Experts of a small language model.
Size: 8 layers, width 512, vocabulary 36011, 100M parameters.
Experts: 16 experts in each of 4 layers, 992 squared leaky ReLU neurons an expert, 1 pick a token, a softmax router.
Below are experts of layer 4 (counted from 0) of a mixture-of-experts language model. Rows are named router (the router's row for the expert), up (a neuron's input weights, with its number) and show model dimensions 256-511. Each number is 128 + 24 x the weight over its row's rms, rounded and kept within 0 to 255. Numbers have three digits each.
After each expert's rows: "mostly gets" lists some tokens that are sent to it at least half of the time. This comes from a sample of Wikipedia text that the model never trained on.

# expert 4
router:110117096145101113159119121118137110105101127129125131119114089153137133128142125125094143112089126118114165116108126158132132091118114114103151127153138098107113141093113145160164124112178109077152113141125143091181131170130125084089114098142145128141173157171147204100146118142135144128092136113157135100152127103105120110150163104128083117118141126127141134095134145152133164157164149159160140124103110141176133153137140099146133151146157085071110124077129145086147109106128141137110097140145069108157092130136122137084086145130150130138125123143168132124134128134141167107110119097143116091109159128139155171082109117119104133140143096102113118182138159114076143133154124137123104115128134132153131103131099103130095123126100145094094144096103103105120143156141166
up4:141112133106134153099127155142173104159163130151152085098120132139136145129164116150112138116064130126121144094152173132103131131135206142096089094107162135141135150124163151118122130128186163129148097130104098132123130092127117143126158123188128152127128147167176131136136089153109100101164158114148117134153107123156123102174123116134118088159127082127120089126109129131094110137151101108125160134149134118104118119111141141115100132109170139147129097137134126083150125130120124131099121128142145107104108130097125140142171114150147147159098093157141134151152106187136112135121157130127105116120114140120152142095113125138135165091157103150150159124131054123089128092176118150121149140111136143132140110153099171138090124128136112179103131132121153142126123125107109
up5:119180073127142142119123113128098107084106112122110173094155116161091118136108081118079120123140120106074154099119123113105136123086148137126135161109132117141104089115117140165113099144090126132090162142172133135126095136144108129134117147093134133144199151117107147112121131121129100121095124121128107096088135160145178125151129180123090079152080101087119123131106099167131151153087138153116162071126125142119160103102094104106117200108090123138161108117107163185129161141114099141122131131146099128158135083135161132115143119139103100154155156157108143125154167149093088126106095107146147157126126139141120153132087162119154143062136122105125127116135108172157125119163150177173124143120140122124153103162145132109138134123118147111142126166109084070161127116151123
up6:086133176131184149113129111129112142139130133087121148118111125107142115133109110131131118128109110108143135111125110136184124168082147133135136104128130157150123136158159190106116134075115132130139115163111146137125112139087064099128164125102121140108131139159105118093137153153128128164132149118129131104128089164135109130113126114082112123146142136150112088138124149139141167114099161150080106131150123145109124113119122154136137168151137133122147117152147133105164180108154124121153138153131118142118120137098116127153146162149108110136166190133141139143112118105113178122126132131103108146143126105175147145093123143122185135142107096163143124111113140098127122136127114115112134070158146105105148112142161154147118066074129093134109141101131161142131124094115113
up7:131183144119133112151124189107150168100116125097161168107121147083115116114093141127156144129119093152161160157153137134122089104104117119155112152155135086136099151095145151148134113149123122087151136106140111175118131123157167150119130129137164119102137123141134159151098143106076127114144133114110113107148149139133175135139137112151123098152138145057116171085114145096119167140128127157160143132112123145103134133145132105156103128133132147095127102137133084148127109137105146102117105111142130137155103106085127147074095144132098154127110174144205150081138156086145095147112108128169131126116134139118108144099141125096148155143120109108162109187121163159080137116132136159174179140144157129127158128133158129084081138121131104179123109155112166130152150114133124
up8:089109159139125124113112167124100124111134104131117133132099103110129166106139132143099119138172134150083147144161148127117109139116096111150150090137141110141091107153103133072104171135197092154136118149141120099127105142139099116114089142100124178108091159129103103097106170142127123117154132131136182137123089158115152134130119104149137133120074124126082106131117115129111084112147149129106105129113124152167127139175100115149120130145105130094111143097115138142135142118106110119152124124112107124152083147131163110105139151119179194107135139106129108128142166116140141157135126115109066150129140126132137132125096149116148170113145127142174169146166111151149141128123125085179082155103116125132148141112139122135154162152165132149154137142099177118147140150116120
mostly gets: "w", "h", "qu", "-b", "p", "f"

# expert 13
router:091171150127136145090124135127153091132097112160109108116114097132140098133148128134081124113141150121121103074169158117090171123103089111112079114151163151139144121150127117114088136089121166073146100127118165101140152146180088163147138087141126153135122116146137098131149137124110121109093128117155076084111198121143152127153157125099129127158150159126099113132121182149115112160112155132122116161112159159100138098070152133138107155148111140162127125121115133180093162102146104125122122168128117151135128105153112150145145154140150111159161131132091123127117137153122165140147085138061100148125096127157137125087074131098134118126085122118153156112117119113131110135141102127091148123108105168116134131110146112155126142128117082106106131124112133091133085186132126
up11:120149154132117094165141128168093115180093131141125092121114135124158168156138148149143105090132141100149115151106184155137098107132110148130146114153133156154180126151110196168091132127142144106115105122125142116149168143131158162109092139132144147153125137136157154153154103107138118149170191146119105098137150102104127124121166122123151156141152127143095114106152097095111165134134097112105161127103108107114108112131104129129111106152102113141134138142133136141155117124141163114139136135132134133125168129169130112106145097155140121115163142141158108100107099150135091142124123158146119114137126125083126131143162149130117124180137105124091118143104163176133158146151124159113161082102144139110148129111093127122125148097119127141084147148101145131161138138128129
up12:164130136107113156136146133140140152118138197072107120167104082126117127154090145151148154133173122104143118140156124159158118133080102142119124147108075117110128123158121139175123146108112160145131136122100160094135128126167108132135105174095160132135167113151150130075139117084063180105157134125158122131122118097108142137119097070107101124143163136136163146151136209142119143134117212086141134119140143142137138162139128109154144140120117112138082139171159161118176138136136115091094136095143109145135101139128128123117117137128165137157140105145113133121146148150134101148138129112129114106125126119171142152159115107100153143115155099166136128088090114112087116094185111131105152107127132093160128165114104148144100104142124174164161157149146097124096118138103119
up13:159125144135136121103152092090060143149149130163153112124120116123158136131106110137127148120110096145075104125137144141131126118045160122158178161123134097108139157084151106128108141114128109111095105134181116142088161133106088142109136161129131080073139093101127145099119149109160114135139128155093121141143186153180155110135126168082143141129093102131164097124088116154119148121109136149122110169084123124127154084112143132147140089123142115149137129154098173147109158141149113163108141137087123136105140150122123164136103111084148099108138124117091148159133142125164167137098164158108129133097105081153140100118171131161141149175148137118119167125148106117101134161114143095115111105097120160110122156131141169130120104106143115127145088095091160119110134110132158
up14:140135135137124116106166110129147124136100068167117140107137140115108123096114112128108131130155140103149099132102136154163111128108110089106146126099122138097157124147115142135142114118129121082167145107153144157108149135152095115160122120107060135135137134114142115153151139117099131172138137125138101131150115119131170178119114136143127186134131120118102110113153117118116138143139113090124100133183156139110179138119085114116142126134108110103109144175129095116064113102129148102081164117090115095130120131101084146090140150096161185082131145141098079134127168147128116141141103137149152128148111122138141163148113118108098139091128121104106116090118130132094123090176124153093133121183117131106113162136155089174099105116197158117123125099156071144136125120115096
up15:120104116111148145132124116139103098118140115110093111145126137138170108138138153118130171160123133137119127102128116100147099073097139084096185164120113118150085156105143100167112120138107112080166152159103090132129136124145133120147129100086089113137086123173132157164147074102151119099127125121084142122131154141132132140114094100121149082147139106134166090138151138138131155148086149133131144119131135157152139130118138142155126185145116106126121192117115126172170147134149143123112134120097135164141149083126140119179138087155104181153146130131150113101108125152129117167155106121175105175154115144142106092121152131134156139120121141119153148108144079122105164119118138141164132119122124138135172132119150157146130108109093173096154152112122096160143167103147131
mostly gets: " Los", " O", " U", " \"E", " \"K", " E"

# expert 8
router:149112141120138115129099121137115113134131119140163150137131089136147115134158150141089092112180084160129131137166134122086150136113133095111135090110146143137119111164134145162090104139138100081147130128083146143121087124079115093120118161148154110128171119114155162132132123127127129181129147133109126123172090106086139112148114142154144149134121131134120141126152154126140131123137120152111140107130128111150153157107127143137147171116078181118076164089138154105098120145127112125106170097092138122128134199148153137161102133137149108148107162138130151146150144105156163117121169198087163126164126143124122128101131085143121116073136121116152109121145094151119101168113135151144134091108130175101147127096098137117122119077134106169129077145145112104102131157129124
up5:147145119060115124129143131114123155082121095151147121169144097146141117144134190111129091108090118109155137172165143098169123161142120134118148161094130141144111108176144070160196152125120104175150131116139103150145070114119140168106116182151113095137113150166150112133088150137149118119114127147145108127112146141095119140141160120144121128082160164131137095119083117143161146169143138104159127163083123145116135090142112146103164149083137153098173094144162150087126176127110163124149176111101092146141100080128108162147125092138085124133121099109128117136162111109101128128118124131167127100129165096130127117152110115134105136110110160146106127127121090157117123140149135124112142120158132111171124096108112091109142103143157144116121107127113144081094132142125119
up6:133108147132117110153173092073166106081110122139103137112137143133100129097120114156139130109143149129154112165176103116152151098147134121133131091126129114146130121142116109158066103133126132101134148171130123163150144149144107145161089119124100166120174097113141117200061138135094102145113123143076189057119119137133128148157116101123114158116102090143162130147109114134106094124136172125111209143143111131105112125099121090105130124118127119121086095101112084150089116137088146144173100147096148168119137123138082151109097163149114152097145096128161153164146072112127128132147127164110108145099117102112117093132112074109115136130125155088144118168155139156091121123115087123144119132123136137155135119074137156179072102111121155129097094135144135146121124097154153
up7:102102169138192182132164139130106123148161119121128158103043118102146129095096135113113133089123132126139125120108158154100096152095139128164104083082083103143116092208111144120125123136108108143083138120140136122111108127140151120115142154107126137136122095082136125115145096089101128123130152164122153144170083105110131107118119129123164136114131126155095105122134123168123109133120126152132108110150151156143147136124117140102136145147182171116107140140125156154109147137147143134155114144150161154154107180091156101151133122132132129087091154120150115148085094116126134127133125144123100099171113113097118128111122158148130074108133126092116135126155136134084158089130137158165143138137109131108157119075101122101120115129142173114141096101123128096119148086078155
up8:100098126123121149100121083107102152147111157123146147075129125117086130124120149149122127110099143101144094162154125122101144168092103098097101111123091136125160100112080129121165135123123120126089167154165171100149108093095159143108118136138171119123137121137103129104123126157119122142159113113114132136126160113080157120096113128167163152140091089158160118144112147140125145100154150099127113106134149115138096115095193112135148151149120135155123088101129112138146115172106113148129100122141107148121185120109162139125050113109119122103108121117139143135150211152119084120144118104145137128109121173150149144129140128130090172140123145150106160067086132104120119118120095174150154126120129149106128139109125123087110105117118128071137116161143163112113132141137079
up9:171157118108097139101171130116091120138122124137156156104111127147118133168135170149121123166155121094127062137134143100090088115127098112152116104121147176087105137099117131131131082125090134087129119093129131137149173105129125131091141104165126120154099111107101093135153152140104095146086097103152195122121114118107179166160139133132152105102095144128112164143161108117113144137092147115129134084119066124111133121163144141162128136135107125116148156110142135081146140125122164085133137172143160139156129117137137124087123136143109100138112087154111111178146153141094192118146137152193106138093167112119093164136112121106112064132111098142114152119131130094098134091138111130096131146115118156089164120110126146083109122124143139118118117130148124114145143090114166
mostly gets: " American", " British", " public", " national", " local", " German"

# expert 3
router:111129119106124167161076090137135139118113151103168158073125093146108117123161104143145152157139107115171155118210128109162102162112079165123089149093134125123131120118124113126127105131102138146158083149094135115121126143103155113100149148129120125080116121119157089111152137124125135140139139112143112145088095175114184157102108131137158096139162130114135135145101117107124136136138084132125155115132111107138121094125113156103136137097164152110155119127156137159172126145157121092197107150170172139099119148106152102107129124104122156123113110112123186143092127149115157095066178124108138175125123189114137132109112159108124155122162137113116094158141144123119113118148171092091138111125126139122134092154136160112136158125090092133158127139106127177118117086150157
up24:145133126138099189119119130115117117093138109126144133153079120121159135154120095114127145088125102173162074144107132179109107084102101114105133140105142133124119080124122126114124164139152151084136120141112099132103128138152127133094117121149095090110149146128123126131151129107096150144126097134143116159141090135109118118133114127144087148111181149140127115116117109139184093143133114167132132125116137168146128136142084094106105102140106078131162105133104135139119100127123140124078137083126095090100132084105130172147147096113135113156145129137191112110112141128118120133129086164131119147064088144088123118130137090130150106137099059138130109136146120150110173131115160097142111113133128114125093098135125136159088114132089171143149125137101119123149078117160142
up25:123139176164122151147144095136136111162148135120090106123122172153131126123118108109112131085124084105105169144134131132095169124153132069173117126147130112120095124156131124098198119118095120165179163174157129080112154151143142114119124113176131143142093130122111104110099161157124171095142107167147154162154133143108117123127110123156111106098114101132093105150130159181102122131103096126111104140141140129143141143143146127138093121142132137132176075102084097132110128120141127149117173140108144115101135124076143146154146110131121134117105092122129152161128117109152148112157127166139100174106168135091148103131134152098151100180137127102137138110101117107099139136127091111153115157106113152145161127100145084103130093165082134079086150148200111108128119139121180
up26:133105104144164148119138129134159138106110109123143122146162153128142144088124158117121121126147151108120130162155144131139124143089155109180146159141129132140165156179135106156147141120118126124058126148146126153107160136110129142123148103097125059135168078165141171081132157154112134109068178125130134128146128113133082129112105131147133091110147147128155126142132120147158098146144141067109099150127149114174134135145169139127135092133094110124134126130102094131130129077107130135113140125134117161177170095062073159137117099165092176083174137143127144094127164137120106117116100133131156143105117151114113143129150118139163130122106105143131150104139093092105156136133120104137179133156085102115146142128137063157115168127140125142132100139134138123123116129114151
up27:127139112111124097097126140131116122165130150116126102140086130117127092124153124142117102171148154132118127119141125098139151086125093171130129156084170123154117152127115097121130109139159146148113140146148083155102132124179137117128150140127159132153107102130120149110135136148109089142161117114099129104191107156150161148141138147103141137167158118156147151172115113147135108109166137093094120116115182126086129157098122128099146145121095099130168107125159143127121074087140130168131140117173136145132110120098064144156181115152076125133110120104155133162142121162174102155138141126120108122166130144134114117165091144192132108114121129111095129079131136135129125148137114111113102117152138127113148137124114128171103172155097136145140139108101157169105132097107071
up28:134151127125126113138077115113151132126142081133072115143148135143119113148113137123147161122104130161108131110123146171103094141123086128116081136114124108146121134126115120144073095136069121132133135100120129129137125132132119181135149077092103144138143137166097095151144159150136125129132098124136136084155143168155096108127091084142139096156121177156115128185167116145164154128110121173106134137075168119115124142154106161132143144107123145176100145120103126155173126134138085089136129125111117144128150126115141151129087131163164132123152125100136190149123121102099117152133136124157103155177170144106141113095095148091137152147138156125156085140082110156114129101161114120089105110121153153119151155103101189144056096119148172111154106128135179138144136131099095
mostly gets: " 0;", " MF", " -;", " ½;", " 1;", " |"

# expert 9
router:148138144111097116155144155134102102135116110133146123114124147138127140096145136122162114160139103103141086138125118113094136142100120170114154109143134119134109169178153118134173117151098134140155153147152108146149150090102180150147117123130126162148153140124134134110129137094132157138124197159114130146112163086110156116145083121098093144124123157171120159105139119078104140096105095110144107137166142115128140084148105170108139108083105139148123121153129112116157093114144137157086127167144067133138090118116119124144155106123104175145122144093086117107120140064172119134161105152123132160139136107109152109136166120151121115136144088146112107127107158162073126107085157152143097156140097085111148112114159152146115110132100143094077101177170128167140149129092143
up9:108097138195137130107110159145146185126135142079169095152159149166171138157122152106142164110101146106145130135135133149123149104114159104151092091096082094096134140127162132142137086030150118154145124133106152137164130136118171147122097100124091175124115131125113130154137122121141095104151111103115121108121109147084138077109121107124078151124174104129126146138142120120143112112118180128105141157140112134133163112113122132113111127132139140113098118091122140126141150082103127111162161157144094133162116156139125109143129138141109131127114091190130113133148145092155150104139123109114141150164142125097136118138170105150153126167141142126129126165118093148117107122112120138123125150084111154116106094140102118139151124150132141106110168114131116148070155096148129
up10:138151129143115139133128120152080128117116144114102154106135161089146131091139095128128115156117180142173139131135185164126140158158115157131107165102141139142095158115132076145140105137130125118107103083119137126127101124102111101135085090129140114104129116138139135148089139113107141133149139123119141124106144120158166115120110148156125123165184126127134094117102103123097077146128099134092106153125167093129138155162127125125093086127112139123091107130192153096128147094157071129142110145133069125112102101121117131153143133116132156119115140147109123163125066157143150091105119152095112139122083125132105153092134136108127148142126100136089122050093157166129139108114173117130173144176162107084099115148123097141137130129132133132137120070163127135140109136094114
up11:134125144174170109114152143113127122152163127113132130116099143123164125148149161114121156184137138111119108151100124135103114179096112129086150125135128115138136140125119135086127146161107094153153140152154083097113127145109121130119121111096113136148123112140144135118099120116100140190101091129148079148097132107145116129161145138096158123164131125142126207149147117092120141102142137082152115117121123100132122122157174108161134167122198164131115148132124153150098092130151146118135136141169111122139172111122108077081147125099113112141154151136110184151082132110166115164114138150131154134161122111113132121131113123137149102158124151085113124160130150122111118152149134105114147142138088160153156141131156134147130138113163145130155080140097120142123135135090159
up12:141145127148144142150133124117139132171091152101141099142123170120155160129152086179150107124111109127119152117125128140129112103128114112140110160111165131147128138117128103156108127172097117138151106138131097141155130154175126116118139168101153123105115136131099098155104074109152146137126080163121114126084149121171053135113160176117135149141163098118134091148127138110097105138111115129104098133103069157122124179112151089158110113094167141101162082129133149135126137115122128140142178168143088144140106114087133161132135105134116118140122079091105136157105096113117087123141115109136094126110128134106120111142168133142138143189130106111133105146108088116136161124147165134148122127118138155101090129094142157197134088115155146039113165152124067141110135125125097
up13:097200138095121140154108140108124123136123122123100102126143131109095149143127129172099113113161124156136151135115117141136137136124123161162117137123185134112142115147122104088129165143141119120106104117128131179111132135125152114119102113114115142172108130149115156118086124117145137156101125141145143154114153109089154148156104151131138128120121108190134161139083118132156125097079118080128147130128176138116101081142115145131093168158153144114125048155124130097139147094122127135152142128165061096128155111094123118123122109104111122144144151124102102106151101124168187155136051125148128124183125159101142103116101140164168092121154111120106130115170156157140086108120137140174101102128117094124131119163145138132127118163142146134086133095109153116176132143104144
mostly gets: " all", " some", " than", " many", " one", " more"

# expert 12
router:127130147090102136088156102149127128122146068140107095145099132135106139161167090136168075106086147136103115103114110125162164136101128147144155106135107158129162103154146128164179129167139113126116098119126146114129121138135130155138155161124093092088102140126130127091108135158107164159109086155156168131141088136126164132160134130146124128139145156147164097128158133135175110118129171144130148107116118095134132116101143121123112118098138172136061132173147127179122116097172115124157177137087140091136147117116121147146176127112102081115146161150084144135125142135134107111109129094140154120148121162148124116204145137132137125168132165112131120119172147147125134114169147121106120119133101126149104118154115140143142135137134113147120145142129163158139114078113157
up7:149105128112118136105130109111147173159171089147149141086126097151155115132123094100135137149102143123103087149121153112135146079148105142124125125155133109139139134122113099158174120077113087152123092093135109118137180128090132142140112123106136136142178130128119139130164101153142125132144111123151132134125147101139160114133148063124113113091137124168144152139102160164147167079126103129119134107114121139127134124138083088163104085111118086153120150131129139150079128162165107141107129148133133123078135122093136100156131075155148145088126097106107088146123125168135134121130115156158158142116098131143104128178132159115179142109119133147146114169191161155147117122121133134104146149128145111130105156131112108137127127088119112123088139124157167130156124096155108
up8:134097129114172074149126139131159143149132110141087158130127116127156111124139140146111177113106107100127162145184168114112164132120138167143168179156085118163159124114099122128126108164113124141102149127165095126117107156087123116164093148110151181135122128104107111136141137112128146112129118104118156119125145130098134126138136100168106153148198150130090133136070143106121129145149179126136116108082152109149097104139119106094118138121157117145168124127120131140110095172115124131136117087135123097100075136063079109108120136119170149106114127148132083101098114126130120157113109154176181137096121127109155179173135169130129093082145171168098104159107116084134127142145142156104146094135118156070142121141125120108099129112178160129106133127123166126147076128134103
up9:119098119137129174163163150116126139122108140143139148119137160094144142168092181193134090141118098132111122127129104108119154115122144119134163148140164144129127104102118102141132132106125169116112140168088063147153120114097114118133099135145131110139103093103155114122145104133152103143158140163158128144151114140137112172160157133134135171190142168122173121133180097143114159122157158150125101098129133170148160165121166144124144127163115122113121162099115168152154123145158128150125105119146187143165062167121121125187165138114145142108134155135145092067131125106124132123109158129116099164121125107106126097126109125193179112098101153173146112134095150133158140109122131170090129138164136134132113146138090088104146094161120095122097162076103132119132155150178149
up10:127161096129123160139121134134142150140094136140154116079119092153101136114111116096167142097105125136109084125111139162151122119135175104134103151158079139190150167127150126141152138162131135142118107129099134129117125193138156142102101188104159115132104135117136136127142118114122139166163123128146116146103189126095113125135130077139127159112105118136109113146190093150144091102150109179057134154082154108127144099164136140181138143141145130091132060150134134163144118138159140109150133103148144095154090137148130125107117098110165124143104121144144138093122081129129092144158108140141162220171116145136154106158133147167177122116168129172107152163102125157129136156157151139098118132140114105133116111120124145138134171106118158137152146105100124108123135179143118
up11:143131113098104107131131161157121120110154103119135135165112113116177121158142107133143100150114157110132192110105164156126131144126116127158128133103130132184133124097114147121154129098079092082046138080138154171160141118144135153136126102120112123136130136148157124101135119131134143100122117113072104104105114177189132160078164093119108068137105116164153154110106120134168096120133116116126160117121119112139122139119153134127160099105096128107117056126118131127129131101112103153138119161096108138125115130122093143142133123157121140132159143118172114147167123110112129130097143139110173125163125130089117107133104123124118141107101133137091162108149113128140135165124120174132168067145137144088089159121080102129097135116169158149107120167094102146132117140127108
mostly gets: "s:", "',", "er:", " McC", " Episode:", "):"

# expert 15
router:137125164151114131139076132121079133139140129106166086097148173087139093129083122141128138123135155102142137142072105128150072153144119093111153162087112134122138119108169159105113101130107115156143131128150125179096123118135117097122162165140146109123124097127132083155101174173120099099132137088114148096149101056157111098097145137113152126120119150096125099104136139167134130138146099144093115092163086165191101151119119130106140092125138128180189139173136178124135075161107102155152137131135174095142116153141140125097126115157126111129119084134131092071153097143160103146094126126132101145107168125106108087133168145126137112148084153121107117125108139124139125155135123104079120144119150139146124153092115102191100169162093129138151141126113119078122118122138095
up11:091086109128150095148168130134110105067134123098148126116129141133148162132154158116157140136130153152107097113097148132085126142099102153116122097192117099150155122091109147111144122146092079126106078129094142144130135136110139158143108122147131138117117144115123106137128134132079147146116126139117152134151110120111159129124131165106156149133140149144101130135183124095156149097147100122119093160115121116199138148136143116120119155111146120112110129121149194095137111130147174110098136135144102113132113152122135122126186193113151082131126154118093127123125168116069152097172122148104166124101141146153136087147101133093141139070144153135110168133157111108142123085134100127137130118097161135142108113101127123112117116103093099147131093119163093120144153108133115
up12:083109088125142111156132147154110124135139137176119141107140122109144169134096097128140164115140131101114140153141140155147136137178163165142148136140150117148134147121074126135134129133137176149099153135107133158119100124107154120136084114119177134136167098144108123155168138170103121117132100142191136126065144105156125123099164126140150146122143135144140111142114166090120150131172115148131155092125127179128133102139119139106144081146070140074118107173171139106168140130112075094132096115135152147168150117087144118131135138092138092090097133113091142164153157128130150149138113096100109081159185158121100119136096100153156153112143105136133115152078091160143132110151121108128115142151167105123122104114112147144115142164134139133134133140141142110105137109115137
up13:136128122137156150172093129155149084143114142092151128159103102111105111140135130111137136134125137097106116151166106111154148129157098115108119159108139169118095149131101092124128118140100117089106142107139086164120076112122121151120099099152106122119142148205103138124105123164110145175122104155147107138119133128146132117071134149188108131154114087135115125149119106172114138134100087128101145131093126177138110090146144110132150156103112131157142147123106127095129156161154110125147147124122112069121147151092163146152138148079147116123163114133163144115152152109093115115104146118062145104134128132123080120136157121121110146107127156124124108182114120090114132133098136130099171136179117148081152139164114162146094151148125122117129160124132153113139118120162103
up14:121126138080132140133139137117162126158117091156130143108183116092154133143138141160123136146130157116168100105124123124194151148113125134136167129153113127128119071129175098124146120144140142159106099126141148131139132132132103121097102140151066165137118116114197143125144129160132115131096097113088123118142135167093104158137162130126130172103091125102134140132145132131134099134166127110117085108138067145178122090132163104134151135149122153117105126161145107145132146144127114119132103140171152098115126114134120152111142124149155144166136159109149125164147092122092160151116125105144131117139113165160122143118090163149114096123123140151156141141114101121167139145115099115121111106116137111140092154084117151145098091144104126135121115144139148106156101151115143
up15:172106130105143134135142163115118131076133105110100140125161132138151134083129155143135153115138132152127139087149121113106115117135135107170119179097095156142124112145097107136103126118089118105114092169119123138131124136164131103093119116127175140117054100113099141148121129064130164138103176126160132112151143152137128092167132106138110155140146109141139082145145142140153146105152179153077146105133135134160096153135148137124113103145144113116123099117127178144113127149186120112152121126134081104141106139096124113158078143172140146161138088097108155097123131066166123157120098130133122118109146140099108114132151096084156113182126110177102129133146146151119148097156113161136139138127153120123117109142147101115136145073107120127157086116079121146117140125154172
mostly gets: "|", " based", "-", "==See", " Date", "Personal"

# expert 1
router:128100126117135178159153141168146166108145129133132162142073166136102105148094130145176119086103131111156136138083129116120162096133117143124092144125117112162147133128118120140111132145121135111109175090100160132153127144144156087120119121123093130131120123129131116139156154093122100117158123120082140141140131100131131122124107150100093112118113135140134129142113130154150122128088163133157131144137121132144147137159140165122176140150134152112098120114128119115135165118105128149100137096154140133130159154136103102149115116146129141088185106137147132144067104140094099126168109112151119139121154123132125115110143158095135150127129115165135166123145143146112195167126162128078138133144159112174125135167080162157147144102132136110149116127143146143113153129091140
up38:131136125118118150095131164120102093116133121124146147126118139144146124103129122094127181119130127128136111143056109133148161122128116082136137142131113110158181114114145074130086089116104135131104107111140057154127142097112120098110131166114198132161116150079103086149099139091130092104114117122119131100127124109145159131118071115110123125126115105109149108110141164148164093143102169128104132110120103103166103137110113104135166103091153107115130157111090134120087126154095099135139136130145107107147107154134091127070145119124173089092121151121092112153143168126083115161141120149150136162128153170152108152152118083157134144083143145114113146149116114163102121150132160098131119084162099146123121137107125118133099105114108153126116152120087136113134105144114142
up39:134112121157093144099104108124132095080159159123131138143129127120148123117089100088101108163133123162081135106110129091152118117095121142120107093146161147114150146138154130147117134164141156108121138112084139125132156192153142149134106122158111127140153061097149089147105156104138137098132142130126093149120147092114156106162156125104121127139106135136188106149155153147110123121101165115098157148143144161122112109141133112139108116125099126133139110116154121135148108127123097123144077121089117158185167118163132134140119047138144133136135120103119110131133141101169129140135123140126128114165125130118145129081150122145100115132139099146087132147122143114178103149155142135172113099142155174117124134100168175088149103144212112089117134143165094122127160143133109
up40:121153150149145145150187133116102098129137117138115118131136148074130121159116125129160097103168151140125142144106139142138112106094131117107164117109125152106056153097135158071145083129094144100122085137098154140165129131118159156139166183126074117121114127101153113140086132085117122151136114135108144141131133138151140101121126174109060119091104141141111128132134120166081129105125134123182076140133115117131137157146140190089170144081115075146112122129160123108149128108149082128123075134103120155112134110092122082115128129133156161121131144114134158089134151089138073133136133110135127109137092108117125131120148166155141164135137191128135126116154098142133149142135117151136151097131116102123163141101116133145116121101184156120153124145080112134097140108159141
up41:153113154115157157104168121117115136112167101175189086119147101152135143111117121125062107116105112120103157135121106141166146152166102144102114136136132092113131149170074109110086127096148106096125143107127128131133110126143172120146119114153144090136155095127114144125124063121113081148143141152134111104108166130136138102135070093105124152148103118175145094165139095114130181133138097125168155118135158139163104142106133124143129145170133176134111111168119141161164089131091113139122094129127142139112120126135180165131116166172105098118126110149119124115161109104126080153093114114126174145140113133129145150113127141107108140137133129100092143118131141155145116160173118113147157166126114085119165114111120156134138132169144125099122121110117128162137119127114156
up42:113144103135170144150122120110136154067113136168141107151157118133134106146152102144116133078094134124133091118153107143120100089084119116100109114179156095088137106107067116133119165134129148150121136144144126102128138114157174121126146129130118082119147121082108162125141149123154107157120130085112137107144152132145149116121107129136106148119121146120149112105124104142154170196127132137117159099103139136143119153122158163092106124124129150106105173160165099184111118083125142125109112141107126155147105159070194111124136150138147113140111122133168098128159128117149138114117136135130106128129129096175132158130147150106136099130106095116100128161061132123130126140170121118110132137097115111109142129123108094186149135113119157116147131149118112174145184136134095
mostly gets: " his", " the", " would", " this", " can", " her"